python train.py --d_model=128 --d_expert=64 --balance_loss=0.000177 --vocab_size=2048 --rope_base=10000.0 --attn_scale=0.125 --tie_embeddings=false --parallel_block=false --init_std_up=0.0342 --init_std_down=0.00365 --beta1=0.9 --weight_decay=0.076 --lr_head=0.0127 --schedule="wsd" --dataset="wikipedia_en"
Below are experts of layer 7 (counted from 0) of a mixture-of-experts language model. Rows are named router (the router's row for the expert) and show model dimensions 0-127. Each number is 128 + 32 x the weight over its row's rms, rounded and kept within 0 to 255.
After each expert's rows: a language model's description of what the expert responds to. This comes from a sample of Wikipedia text that the model never trained on.

# expert 27
router [182  85 138  89 136  99 120 162 150 139 154 178 131  82 151 106  84 104 164  83  96 111 144 114 124 136 134 136 135 199 135 108 112 153 157 126 110 129 124 154  90 133  71 123  92 135 118 148 157 126 138 138 145  87 135 106  83 103 162 172  68 193  64  65 130 178 163 181 110 100 167 159 185 174 137  66 115 104 181 162  94 171 122  82 181 106  84 122 167 179 116  89  94 125 126 176 148 148 131 129 127 167 158  70 120  91  99 105 137 152  90 129  86 123  81 133  80  79  92 162 147 112 150 140 126 143 119 123]
What it handles: Romance-style word endings

# expert 46
router [ 99  67  92  93 147  93 172 137 119  50  97 176 117 104 130 118  90 141 142  75  60 115 178 102 145 134 131 162 118 147 118 104 110 108 119 144 135 117 153 102 150 114 139 174 161 182 126 138 156 117 102 155 127 145  89 155  79 112 104 119 120 169 107 110 164 124 205 149 131  70 150 110 110 125  82 106 127 139 143 189  99 153 130  96 142 189  87 129 161 129 169 129 182 149  86 189 186 159 119 103 157  66 164 140 145  75  71 108 122 130 104 101  85 151 157  97  80  88 179 150 109 152 142 118 128 165 103  75]
What it handles: Single-letter word pieces

# expert 42
router [154 112 103 111 110 142  72 157 110  97  87 134 118 133 198  85  91 179 136 110 125 163 169 114 116  58 102 160 111 132  67 128 208 154 127  72 148 170 118 112 143  80 122 180 132 132  92  85 147 157 111 120 128 148 141 124  97 112 159 200  87 183 104 103 119 186 178 159 114  86 152 141 175 142 106 114 137 148 108 128 171 135 123 149 166 120  67 157 169 118 172  98 142 156  79 149 136  62  89  72 101 117  92 106 119 131  80 140 120 155 121  80 111 172 130 144 143 148 163 137  57 170 143 111 124 146 130 136]
What it handles: Stem-final consonants

# expert 39
router [154 131  74 111 102 133 108 159 156 108 144 179 136 120 179 127  86 141 132  91  95 117 163  81 109 121 141 117 214 177  60  85 128 150  68 116  92 126 193 114 146  97  61 169  93 133  63 102 143 144 187 147 140 158 102 144 111 112 108 173 106 189  92 103  80 160 126 153 115 109 107 141 119 206 165 124 129 136 126 132 126 169 115  94 110 119 100 108 175 126 119  90  85 107  81 185  98  83 129 117 154  99  82 128 130 105  78 132  78 169 105 128 106 138 146 164  75 145  91 160 105 150 104 112 121 118  95 129]
What it handles: Commas and conjunctions

# expert 33
router [138 167  99 106 104  95 149 143 169  77 144 207 165 106 144 132 114 144 132 111 166 139 169 181 110 134 142 141  58 159  98  57 144 143 111 159 118  98 119 128 156 147  93 141 169 119  92 182 140  86 117 162 136 127 116 151  98 102 153 179  77 142 123 104 164 205 178 152 108 102 141 139 157 106  89  94 126 110 110 166 133 145 179  77 120  78 128 156 160 169 182  65 157 155  71 163 143  93 172 130 166 117 101 103  91 113  98 103  85  96 106  77 149 107 143 136  89 154  80 162  77 121 124 123 148 116 110  84]
What it handles: Word-initial capital letters

# expert 54
router [157 107  75 124 129 110  96 104 152  98 181 114 138  83 114 114 140 115 150  82  94 113 131  73  94  87 126 121 148 158  74 101 149 162 113 131  83 134 111 192 140 168 111 136  84 122  28  96 127 123 150 164 115 137 136 179 120  78 130 194  98 113 114  89 128 163 176 129  88  74 140 121 149 158 158 123 176  97  98 149 132 175 113 108 187  98  54 125 171 105 110 110 124  92 105 177 103 124 141 108 178  94 101 109 126 116  79 108 145 172 151 162  71 146 121 120 124 211 161 149 103 136 123 181 118 109 136 100]
What it handles: Definition sentence articles

# expert 62
router [120 120  67 129 116 195 115 133 147  74 152 162 159 115 104  89 137 100 138  65 116 157 159 136 113 131 156 164 133 141  60 107 161  87 139 115 104 174 133 146 106 142 109 153 159 138  41 143 172 150 142 138 126 120 134 117 121 107 124 119  89 114 125  98 148 156 156 157 163 113 154 105 111 112 137 103 137  90 118 152 108 223 169 155 134 150 145 159 199 141 151 162  91 168  76 170 170 108  62 143 170  87 114  83  73 150  72 119 126 129  81 168  86 163  41 133 154 100  95 141 106 136 151 116 100 131 115  89]
What it handles: Infobox field labels

# expert 50
router [144  83  98  57 142  94 102 168 181  91 133 153 149  98 128 116 106 136 165 117 106  99 168 106 114 115 134 142 167 160 104  94 142  93 109 147 123 119 129  85  96  94 127 124  70 163 131 156 127 131 122 138 162 122 120 148  64 103 159 184  67 168 112  97 154 134 158 113 114  77 169 184 156 119 132 150 139 144 168 187 100 168 166 131 154 130 135  80 169 181 190 124 102 142 116 219 110 104  71 163 169 127 135 103 139 106  57 103 142 109 111 114 120 165 158 151  62 178 115 120 107 129 159 125  98 156  59 115]
What it handles: Word-final syllables, closers

# expert 6
router [190 193 109  82 119 153  92 151 169 103 125 179 154 120 135 100 127 141 131 118  85 169 182 126  65 109 111 120 128 184  68  95 119 122 136 134 146 164 107 136 132 129  62 152  88 138 136 114 186  91  92 151 161 128 151  74  91  75 170 175  82 143  95  99 117 138 154 140  79  85 212 157 130 142 116  66  70  66 109 121 122 149 124 106 153  94 129 142 152 142 115  84 113 160  63 186 156 142 125 104 154 116 130 134 133 116  88 145 172 146 113 141  85 148 136 129 113 154  89 178 113 135 128 169 116 159  94 160]
What it handles: Articles before nouns

# expert 37
router [103 149 111 117 102 144 112 138 103 125 119 151 128 112  98  97 137 132  78  85 163 149 172 104  93 150 155 153 182 189  64 118 135 107 109 130 141 141 151 160 149 155  92 168 144 192 118 150 152 112 155 171 141 133 134 174 123 122 148 124 100 141  71 114  92 132 191 140 102  95 168  79 219 122 152 180 118  94 141 167  79 124 106 117 140 108  91 154 113 139 186  87 154 107  76 150 149  89  67 113 198 122 117 111 126 123  94 142 115  90  85 129  49 219 154 112 153 113 120 124 147 147 125 161  73 158 111  99]
What it handles: Pipes after cell values

# expert 20
router [173 141 150  89 129  72 114 215 170  57 144 168 166 120 173  98 168 156 150 104 124 129 157 121  93 143 166 136 116 175 123 104 128 162  83 149 109 147 112 109 192 110  91 161 130 130 106 129 200 160 128 150 161 149 106  81 112 112 149 139 120 104 148 121 125 141 203 139  96 121 167  76 130 170  98  86 153 119 124 148 153 132 179  62  93 123  74 164 118  93 165 106 134 178  92 173 175 183 129 106 158 110  98  84 173 150 111 145 103  84 105 124 130 114 132 110 127 102  78 170  83 143  72 146 112 150 115 148]
What it handles: Word-start pieces, quotes

# expert 1
router [119 122  92  96 141 136 132 148 173 140 143 128 192 102  79  62 157 143 171  71 106 147 157 114 148  92 109 170 158 143  92  94 122 132 108 158 130 167  83 145 164 136 108 125 161 163  99 152 167 151 113 136 109 103 142 133 116 113 149 175 120 131  86  55 115 186 170 107 155  82 179 134 104 103 168 145 170 106 115 158 172 155 126 100 115  88 119 161  89  94 151 104 145 125  82 204 195  66 147 113 165 180 121  75 119 120 123 107 149 161  64 131  66 166 102 124 129 146 114 161 111 130  92 149  85 117  75  86]
What it handles: F-initial word starts

# expert 63
router [123  76  73  89 113 124 145 163 106 143 157 121 131 107 126 125 132 103 148 117 109 136 168 142  98 113 139 135  64 134  57 130 125 166 120  92  80 161 142 179 120 147  73 165 147 140  79 133 131 115 118 154  87  81 171 180 138  55 186 180 101 134 101 101 126 145 247 152  85 127 211 135 178 172 169  92  92 155 150 180 101 139 140  73 161 131 133 142  88 117 152 126 112 142 111 135 115 151  79 149 114 144  86 102 128 135  99 105 122 142 129  69 101  90 101 102 101  89  99 102 100 129 138 130 103 148 145 111]
What it handles: Numbers in tables

# expert 11
router [171 115  89 102  96 127 119 165 172  75 133 166 156 103 177  96 113 104 138  57  98 150 129  90  79 103 131 118 104 159  44 110  91 169  78 174 103 137 147 144 128 123 119 154 153 127  81  84 135 156 169 172 102 100 162 165  82  96 149 143 137 136 111  86 130 123 209 178 118 117 174 147 139 110 121 143  81 105 117 169 120 152 121  53  79  99  96 170 141 126 178 131 145 129  99 176 159 103 161 122 152 151 114 123  93 145 160 157 118 117  87 190  81 185 117 158 108  83 119 157 131 149 113  71 135 123 126  99]
What it handles: Word-initial di/comp/po

# expert 25
router [183 113 101 100 117 138 104 155 163  91  81 149 165  88 159 107 145 110 160  74 128 125 147 128  92 113 132 131  98 160  30  90 145 112 135 116 150 149 137 139 149 162 113 164 145 148 101 117 137  74  89 156 131 144  93 127 135  96 143 147 121 175  89  92 118 134 199 148  91  69 159 138 118  94 128 102 113 153 105 162  96 198  78  85 166 150 181 169 165 151 170  87 113 113 127 161 155 138 119 109 163 110 105 126  67 143 117 130 115 150  55 124 117 150 161  68 104  91  68 168  51 168 153 139  98 145 146 151]
What it handles: Spaces and table numbers

# expert 0
router [167 135 108 132 128 157 142 126 145  77 142 111 127 104 108 103 113 190 160 129 115 136 221 115 143 105 161 134 126 165  80  76 181 153 158 149  68 132 176 135  91  89 119 166 103 128 115 112 153 156 130 185  73 125 128 183 112 110 145 143  95 132  93 154  82  79 207 145 142 108 137 145 109 121  65  86 143 134  98 176 132 209 145 143 138 159 117 148 129 125 112  92 122 156  80 119  81 156 104  94 149 112  99  96 110  46  94 138 139 112  62 168  86 144 109  92 110 162 143 175  92 137 128 105 152 105 129  82]
What it handles: Mid-word consonant pieces

# expert 2
router [147 151 100 105 136 208 156 110 143 113 146 170 113  55  84  71  65 138 198 125  79 117 187 123 109 136 122 162 135 145  74  66 133  99  83  83 111 134 114  92 109 177 107 164 153 162  93 136 158 164 119 130 111  82 126 110  91  94 124 181 104 102 114  65 141 183 125 129  99 138 180  95  99 131 117 123 106 125 121 152 137 200 156  97 130 156  85 162 137 125 134  98 135 116  86 148 154 127 114 144 175 113 108 100 125 141  43 116 137 155  96  56  78 119  87 128 133 143 145 127  76 150 139 105 113 144 146  89]
What it handles: Past-tense verb endings

# expert 40
router [174 107 128 150 118  90  63 141 107  96 143 103 134  72 114  90 138 121 139  66 150 158 189 179  98 119 133 182 143 151  79  99 114 191 154 129  81 137 138 129 176 132  83 130 165 165  67 140 124 103  94 138 102 150 142 127 113  73 140 136  73 113 134 147 150 188 152 100 139  81 150  98 157 117  96 137  94 120 116 199 171 176 183  99 152  67 147 125 177 145 183 160 102 152  81 174 111  92  84 110 183 128 125 128 112 126 140 143 174 130  92  95 109 158 108 127 136 160  95 158 100 145 127  88 129 174 116  81]
What it handles: Infobox field labels

# expert 17
router [157  78 113  64 105 100 131 177 139  73 112 191 166 144 180 107 121 138 181  72 112 158 151 109 107 136 123 142 120 175 176 118  97 127 122 111 103  99  94 136  90 136 115 125 125 140  94 119 154 141 124 142 119 122  90 151  93 103 112 158  98 199 140 117 128 164 202 167 155  73 172 105 176 160  76 114 147 166 184 179 120 131 146 108 173 133  81 165 176 122 131 114 122 166  77 233 148  91 166  79 134 157 153 115 114  77  85 107 155 111  97 140  91 148 100 139 102 110 124 155 117 156 139 126 162 132 152 147]
What it handles: Vowels and byte fragments

# expert 36
router [203 101  89  77 153 178  80 153 156 123 178 179 120 134 127  51 128 177 151  99 120 125 168 127 100 142 150 137 142 138  97 122 138 137 163  92 112 159  47 141  99 123 127 127 102 177  89 123 171 144  63 149 141 178  85 155  94 106 114 141  66 183 128 104  84 188 170 163 140 147 138 124 117 158 185 123 113 169 108 131 177 149 132  51 123  90 131 135 121  98 108 109 155 157  94 130 138  64 111 135 178 139  99 124  82 145 109 151 107 147 130 170 108 161  98 145 125 116 131 178  73 151  90 117 142 105  97 111]
What it handles: Year starts and ic

# expert 10
router [145  90  66  93 118 100  99 133 106  74 167 119 139  89 139 100 137 175 131  87 139 147 161 150 126 103 136  86  99 155 133 122 144 152 170 105 134 133  97 177 142  86  93 157 181 199  79 134 120 137  75 129 123 140  89 102 123 127 139 188  72 155  88 107 106 187 130 141 156 117 157 118 130 138 140 126 128 133 127 179 186 146 137 106 134  35 150 130 152 118 125  59 113 103  98 181 168 123 134 102 232 126 106 111 157 164  71 147 106 177  76 111  89 138 144 135 111 147 139 119 130 189 148  91 100 172 134 145]
What it handles: Word-middle pieces, table markup

# expert 31
router [162 117  53 139 109 134 136 149 117 108 157 162 116 123 155 130  95 162 168 156 108 119 166 110 102 129 148 134  58 148  98 122 139  94 106 130 138 176 147 134 156 106  79 149 119 154  72 157 140 123 171 144 110  95 139 147  68 104 103 237  55 177  75  92 126 140 152 165  95  91 112 128 146 136 142 160 143  97 175 170  97 174 140 108 158  83 110 134  94 142 160  36 120 173  95 156 163 111 129  88 200 125 119 112  70 130  98 140 132 112 105 130 153 183 157 143 119 132 114 160 108 148 110 140 107 146 137  65]
What it handles: Capitalized name starts

# expert 49
router [144 114  90 146 102 132 117 147 144  95 150  96 153 139 141  82 111 129 150  88 118 149 154  90 121 119  92 143 179 150  33 107 169  89  94 151  55 191 182 163 117  75  99 142 137 186  88 137 172  75 132 119 126 120 130 143  76 115 184 153  62 167  90 107 144 129 146 186 107  89 151 148 183 166 146 157 129 113 166 156 118 151 127  78 127 142 154 101 105 198 139  78  89 121  89 122 174 105 121 100 161 101 106 109 130 133 101 140 122 124 101 128  95 127 124 106  92 131  86 194  98 122 160 149 147 149  90  71]
What it handles: Institution name words

# expert 18
router [148 144  66 102 107 126 111 116 154 130 156 154 129 101  99 110 147 134 186  76 109 143 181  93  83 162 161 154 162 151 145  96 167 175 112  53  88 137 128 153 132 135  84 140 145 169 134 105 141 134 131 172 145  92  84 128  91 116 174 143  61 155 100  58  92 139 175 108  87  84 119 114 165 153 119 140 156 127 140 176  87 150 160 101 147 135 112 100 156 141 154 116  92 146 112 197  89 112 152 124 192 100  89 158 141 115 134 174 120  44 141 145  61 120 138 112 115 188 115 155  94 150 102 144 125 177 116  74]
What it handles: Sentence and taxon endings

# expert 32
router [184 102 113  97  92 149 128 162 151 100 140 114 155 131 110 111 118 174 167  93  88 146 164 103 116 155 145 162 160 183 118  97 147 177 126  71 140 145 154 170 141 151  78 159 146 148  77 126 112 121 104 139 137 152 124  72 124  78 113 133 130 106 130 109 178 131 145 129 100 135 157  98 121 185 127 119 114 134 155 141 132 115 127  91 171 130 117  62 152 126  90  84  92 194  53 153 147 129  82 178 145  64 132  98 129 133 116 132 109 139  95 100  72 133  94  75  96 142  58 161 177 173 169 177 117 185 177  64]
What it handles: Prepositions and quantifiers

# expert 61
router [204 164  87 107 134 151  79 132 115  75 107 140 188 105 108  80 130 169 136  97 152 127 167  59  93 106 167 128 118 144 113  96 208 165  94 119  86 119 165 114 150 130  84 174 104 142 134 114 164 163  93 146 121 161  70 121 138  78 139 166  95 112 110  76  95  94 180 137  95 111 122 112 124 171  99 151 160 133 141 179 135 158 139 102  80 140  71 165 135  68 156  67 124 133 109 181 143 115 130 146 138 136  96  96  85  95  94 130 135 105 113 131 149 104  61 129  76 120  89 126 153 128 141 170  79 116 139 177]
What it handles: L-pieces and infobox labels

# expert 15
router [173  98 130 119 135 188  91 151 163  92 100 155 149 116 175 121  65 163 108 109  94 147 163 116 121 109 197 174 107 140 124  70  87 126 125 131 130 173 111 104 155  85  76 203 132 141 143 116 143 129  87 160 155 105  90  82 109 110 128 159 130 100  89  60 182 109 180 127 133  83 169 130 109 151 117 123 141 110 119 172 171 140 133 104 103 142 128 151 178 148 176  95 152 137  79 142 180 124 106 171 189 110 108 117 137  85 132 176 128 145  90  92  82 163 103 107  69 152  68 147 104 158  81 120 165  95 144 151]
What it handles: Common verbs, question words

# expert 35
router [140 144  87 117  98 151  79 155 153 106 142 124 141 132 102  69  66 136 155 102 168 147 151 124  84 163 132 158  84 129 106 114 130 138  89 159  97 143  78 116 102 143  94 214 165 128 131  98 154 152 116 189 146 114 158 114 120  46 180 170 101 143 127 104 115 174 196 141  85 136 166  96 103 139 147  77 111 120 159 162 122 130 143  74 168 115 118 179 128 125 151  92 105 158  72 144 138 134 133 138 153  81  94 175 122 124  78 108 157 135 152 161 121 188 181 107 102 175  87 150  73 131 119 195 104 125 129  77]
What it handles: Word-onset pieces a/ma/un

# expert 9
router [150 135  67  83  70 119  86 174 136 107 181 148 134 125 117 137  88 104 177 124 118 131 161 122 123 129 114 177  94 148  94  92 117  67 119 124 126 187 100 115 164 124 106 157  63 146 163 132 130 164  97 126 158 123 125 103 163 113 159 140 130 217  64  82 109 152 200 134 152  64 133 172 143 134 107 101 149 150 177 148 102 176 135  99 119 122 118 122 125 186 144 126 127 156 113 143 154 145  54 129 163 129 134 100 180 123  56 136  71 127  72 147 104 119 125  97  71 138 134 142 105 163  95 189 128 124 111  89]
What it handles: Name-internal word pieces

# expert 24
router [177 141  95  94 128 165  87 159 193  89 123 157 179  90 160  99 119 155 136 116  85 121 174 108 131 116 162 104 132 162  84  87 130 145 101 121 169 165 100 143 138 100 100 152  71 168 129 128 185 112  82 150 159 126  86  85  73  83 163 158  77 140  53  79 102 121 150 134  75  77 169 116 129 133 112 125  99  92 105 163 120 161 121  73 132 125 109  96 168 144 139  66 109 128 114 210 135 136  97 104 198 104 132 108 112 105 163 157 173 136 111 148  66 125 154 135 104 124 107 179 116 152 122 124 120 168 109 163]
What it handles: Space before next word

# expert 60
router [188  97  90  85  93 136  92 165 130 106 110 163 150  91 143 124  92 168 160 104 133 146 175 118 118 195 160 135 143 174  89 121 177 147  93 132  94 127 122 160 132  99 107 208 161 154  73 149 139 108 155 151 116 125 145 121 114 124 131 193  98 185 103  72 151 126 177 149 112 107 117 112  96 179 105  79  92 100 178 142 140 190 142 110 159 164 105 146 143  95 161 158 125 116  90 150 104 133  92  80 101 131 138  87 126  80  70 143 145 125 112 102 124 118  46 178 139 142 126 151  46 118 138 112 125 195 123 124]
What it handles: Word-final pieces, months

# expert 13
router [166 106 117  63 162 146 126 193 168 104 130 163 136  78 124  70  96 151 139 106  89 114 181 151 119 162 189 174 155 163  88  83 162 153 132  67 107 145 120 170 153 140 106 185 132 162 108  99 128  71 116 165 153 137  93  83 130 111  75 121 134 187 111 100 102 110 144 128  99  98 209 131 153 138 125 110 152 112 133 156 135 159 132  83 126 142 123 111  86 103 165  93 140 130 107 149 106 123  73  99 160  86 138 118 116 144  65 120 132 183  85  76  67 119  93 139  95 133 112 206 115 131 142 145 105 149  78 108]
What it handles: Quantifiers and ordinals

# expert 16
router [137  99 111 148 120 116 125 119 181  97 121 149  84  67  78 136 122 112 140  96 103 138 199  98 146 134 112 182 112 164 139  80 119  94 137 127 151 155  84 135  86 103  97 145  92 154 104 201  84 135  95 148 131 128 137 123  72 126 134 162  77 150  59 128 104 140 184 149 128  68 147 104 106 173 121 159 116 104 130 200 114 133 161 143 166 126  84  98  81 158 122  93 146 166  81 180 137 152  76 145 149  74 115  90 148  95  55 155 148 156 130 160  95 168 137 100 120 109 108 178 116 105 159 140 141 150 132  50]
What it handles: Name word pieces

# expert 21
router [131 109  67 140 131 112 137 130 136 135 155 170 120  75  89 102 113  99 144 115  53 148 189 110  90 134 133 142 106 146 126 126 176 130 162  90  22 140 102 163  65 155  77 143 105 158 128 164 138 126  91 154 140 109 112 145  96 148 140 198 101 203  75  76 124 164 192 150 105  79 163 139 114 154 131 122 116 124 147 165  71 131 160 107 160 118  79  93 134 178 104  89 126 163 123 168 108 121 138 150 172 151 107 111 128  71  46 119 107 110  98 138 110 118 120  83 140 101 105 141 159 140  92 143 135 136 143  89]
What it handles: Foreign name endings

# expert 58
router [156 142 104  63 159  98 126 171 101  55 102 144 159  81 160  59 126 159 129  62 130 134 109 135 144 153 156 142 129 142 104 104 162 169 140 125 136 183 136 175  99  93  98 203 170 119  86  87 145 102 100 173 141 153 115 110 119  78 174 135 110 173 115 140 134 179 209 183  62 104 172 110 133 150  91  83 133 121 127 135 148 122  80  68 104 143 121 107 155 105 136 130 135 147 109 146 108 141  85 139 176 169 125 134 119  87 116 135  87 117  50 123  96 150 107 123 114 156  73 122 185 151 121 146 107 142 159 113]
What it handles: Pieces after prefixes

# expert 12
router [185 149  89 127 118 131  95 130 181 154 140 132 146 122 147  83 130 178 125 124 141 105 186 135 150 129 153 170 177 141 111  61 141 137  95 153  76 188 175 112 118 135  96 130  81 158  75 135 145 125 168 131  98 151  91 145 102  67 184 165  64 188  94 119 138 114 157 169 103 128 174 162 177 122 139  96 133 107 145 164 171 181 125 108 124 158 143  87 191 121 134 113  89 111  83 170  91 109 103 152 159  98 117 107 135  80  65 138 113  83 121 140  77  90 141 125 115 140 120 102 154 171 150 157 134 157 104  53]
What it handles: Table pipes, separators

# expert 57
router [171 101 146 125  90  93 122 144 149 139  77 141 156 122  96 116 136 157 146  80 149 138 176  77  82 111 187 159 159 161 109 123 146 156  96 108 101 126 106  89  84 140 108 143  87 149 113 129 132 123  71 163  76 108  64 143  96  93 105 222  80 135 115  65 124 147 166 134 124 119 186 154 132  87  98 165 137 122 153 229 168 191  84 114 131 142 109 134 143 129 147 173 154 157 115 163 150 116 147 132 179 129 101  99 136 107  94 100 128 134 139 125  62 180  75 123  94  91 145  97 111 123 105 123 110 126 106  69]
What it handles: Latin-derived suffix pieces

# expert 3
router [152 137  56  86 118 119  86 152 104 164 166 118 108  68 119 150 147 118 137  95 146 130 107  98 123 151 122 178 118 196  72 136 148 144 159 112  60 198 113 161 133 103  89 175 111 173 105 175 117 135 113 122 130 120 123 132  79  90 165 134  89 123  61  91 111 121 161 163  78  66 184 143 145 169 116 147 128  82 148 195 119 182 104  75 156 126 107 116 114 131 109  95 190 131 107 146 141 119  78  88 132 146  96 105 136 104  44 136 102 180 120 111 128 141 150 106  90 105 124 176 105 163  96 149 125 120 110 108]
What it handles: Country and nation names

# expert 44
router [132 107 120 106 140 105 115 156 103 123  79 149 110 147 142 114 117 128  92 106 134 144 146 117 101 109 104 161 141 165 146 111 146 145 106 154 187 174  60 135 116 183  67 125 137 161  96 131  64 153  95 167 107 116  76  90 138 122 110 129  95 170  91  50 124 198 178 165 134 102 166 109 128 176 122 130 134 125 153 183 127 179 133 108 103 166  66 106 166 140 101 110 123 175  67 200 149 120 115  99 115  59 143 109 111 128 118 106  83 168  94 147  78 106  98 149 104  91 135 144  67 190 132 124 100 150  98  79]
What it handles: Mid-word pieces, of

# expert 48
router [160  97 125 118 118 138 126 150 174 117 171 188 140  99 122 120 109 165 122  51 108 107 185 121 120 117 138 166 102 133  98 106 150 191 100 115 118 128 108 120 168 169  56 163 120 152 112 112 162 133  92 169 163 113 133  64 125  83 126 140  81 174  98 104  98 209 220 121 104  85 121 100 122 130 148 135 118 125 110 133 125 114 137  88 150  65 138 147 163  65 151  77 104 163 138 166 128 126 141  89 119  97 111  94  94 131 106 145 114  77 112 140 109 154 144 111 100 172  75 176 154 142  99 194  77 181 149 139]
What it handles: la and syllable starts

# expert 55
router [168  73 137 122 131 154 107 160 105  52 177 154 101  32 178 136 122 117 135 107 134 134 154 123 144 161 175 151 133 170  55 105 144  99 120 116 105 100 133 178 134 137 125 140 126 172  64 128 118 107 111 127 120  89 139 140  66  64 134 188  53 132 111 132 155 138 153 139 133 107 132  94 117  97 158 110 181 140 126 179 164 165 179  82 123 115  99 161 161 105 162 121 123 152 100 141 133 130 111 164 155 142 134  80 132 100  74 149 112 110 112  82 157 186 107 123  56 191  98 156  93 174 127 147 148 151 144 107]
What it handles: Mid-word suffix pieces

# expert 52
router [129 138 145  88 121 146  97 149 150  61 124 177 141 126  97 132 132 165 113  88  72 159 199  88  93 169 130 166 130 198  95 124 193 116 114  95 134 176 146 120  72 137  70 125 111 187  96 139 137 139  96 198 119 121 131 184 112  60 143 105 153 154 103 115 101 139 215 130 122 126 160 173 151 138 158 154 129 116 116 167 106 140 121  93  88 146  81 156 107 112 103  91 153 122 114 198 105 119 142 147 164  76 105 126  86 121  97 147 132 147 106 162 118  92 149 101  89 152 130 100 123 169  85 168  67 113  91 122]
What it handles: Early letters in compounds

# expert 29
router [172 152  32 134 112 132  91 115 164 114 146 183 177  97  81 104 121 111 167 113 119 208 190 108 117 125  71 158 141 117  67 117 173 174  97  73  94 131 108 141 116  72  79 173 162 185  82 144 173 107 104 113  71 125 107 133 113  95 126 190 142 109  96  56 105 113 124 179 131  95 181 144 142  97 122 143 131  86 165 163 149 144 161 126 138 131  89 126 121 135 162 116 168 134  98 134 143  79 137 138 162 113 114 101 127 170  77  98  94 148  99 106 117 111 147 169 109 155 109 151 175 130 125 124 131 123 113  97]
What it handles: Determiner the and suffixes

# expert 47
router [153  77 109 131 138 119 157 146 107  89 143 151 153  64 140 153 122 137 152  93 147 154 201 142  77 142 125 181 122 168  52  75 195 111 109 128  89 140  98 129  93  98 120 152 129 142  93 114 132 129  91 142  85 176  88 156  93  92 122 191  99 164  97 116  98 120 149 161 106  87 146 152 126 169 104 182 122  77 129 167 134 147 148 151 112 136  98 128 155 101 104 125 116 114 109 178 172 146 137  85 131 120 183  87  90 153  42 147 178 183 107 121  94 185  66 116  90 149 131 130 142  87 154 106 110 160 104  99]
What it handles: Endings -al/-or and of

# expert 5
router [113 131  95 168  98  83  97  86 169 139 148 131 137 136  92 107  95  56 122 105 110 149 173 108 142 116 110  78 103 125 101  63 172 129  98 119 122 127 121 146 162 162  83 138 149 185  76 127 126 162 121 152 131 127 117 140 131  67 116 125 114 130 120 131 138 158 230 125 123  98 160 122 105 164 136 131 156 137 170 161 121 189 166 115 223 188  87  99 116 135  69  80 152 149 105 169 100 125 105 110 199 123  74 120 118  95  61 115 137 139 181 133 106 155 115 120 137 132  71 162  80 110 118 145  88 157 150 136]
What it handles: Mid-word n pieces

# expert 43
router [126  82 102  87 155 109 120 190 179  98  98 146 135  72 131 114 135  89 113  67  85 148 170  63  49 120 138 127 101 153 139 117 111 139 143 123 119 119 135 138 107 143  74 176 111 126 123  88  98 109 138 186 153 160 143 153 132  97 168 179  78 148 132 116 102 153 201 137 103 115 113 116 134 138 103 127 145 198 139 148 127 158  80 100 150 124  76 181 176 114 145  71  94 135 100 150 117 148 146 124 183 132 149 102 135 117  60 116  88 111 129 147  98 169 162 102 143 178 148 131 125 216 118 128  97 123 102  55]
What it handles: Single-letter word pieces

# expert 23
router [112 141  81 122 100 124  77 133 165 108 128 143 150 104 152 150  62 144 134 112 112 122 199 115 129 141 146 162 167 174  87  72 154 172 171 120 126 201 145 123 110 123 108 149  88 166 110 159  86 135 119 130 106 109  68 123 124 111 109 143 123 183 109 112 160 166 182 120 126 101 157 154 116 113 153 117 116  99 163 209 119 135 153 126 130 165  64 144 109 150 152  69 162 191  98 186 139 107  79 105 169 112  72 144 117  96  70 112  94 168 121 129 120 125 102 147  45 114 128 159 163 140 160 161  55 123 106  98]
What it handles: Plural and noun endings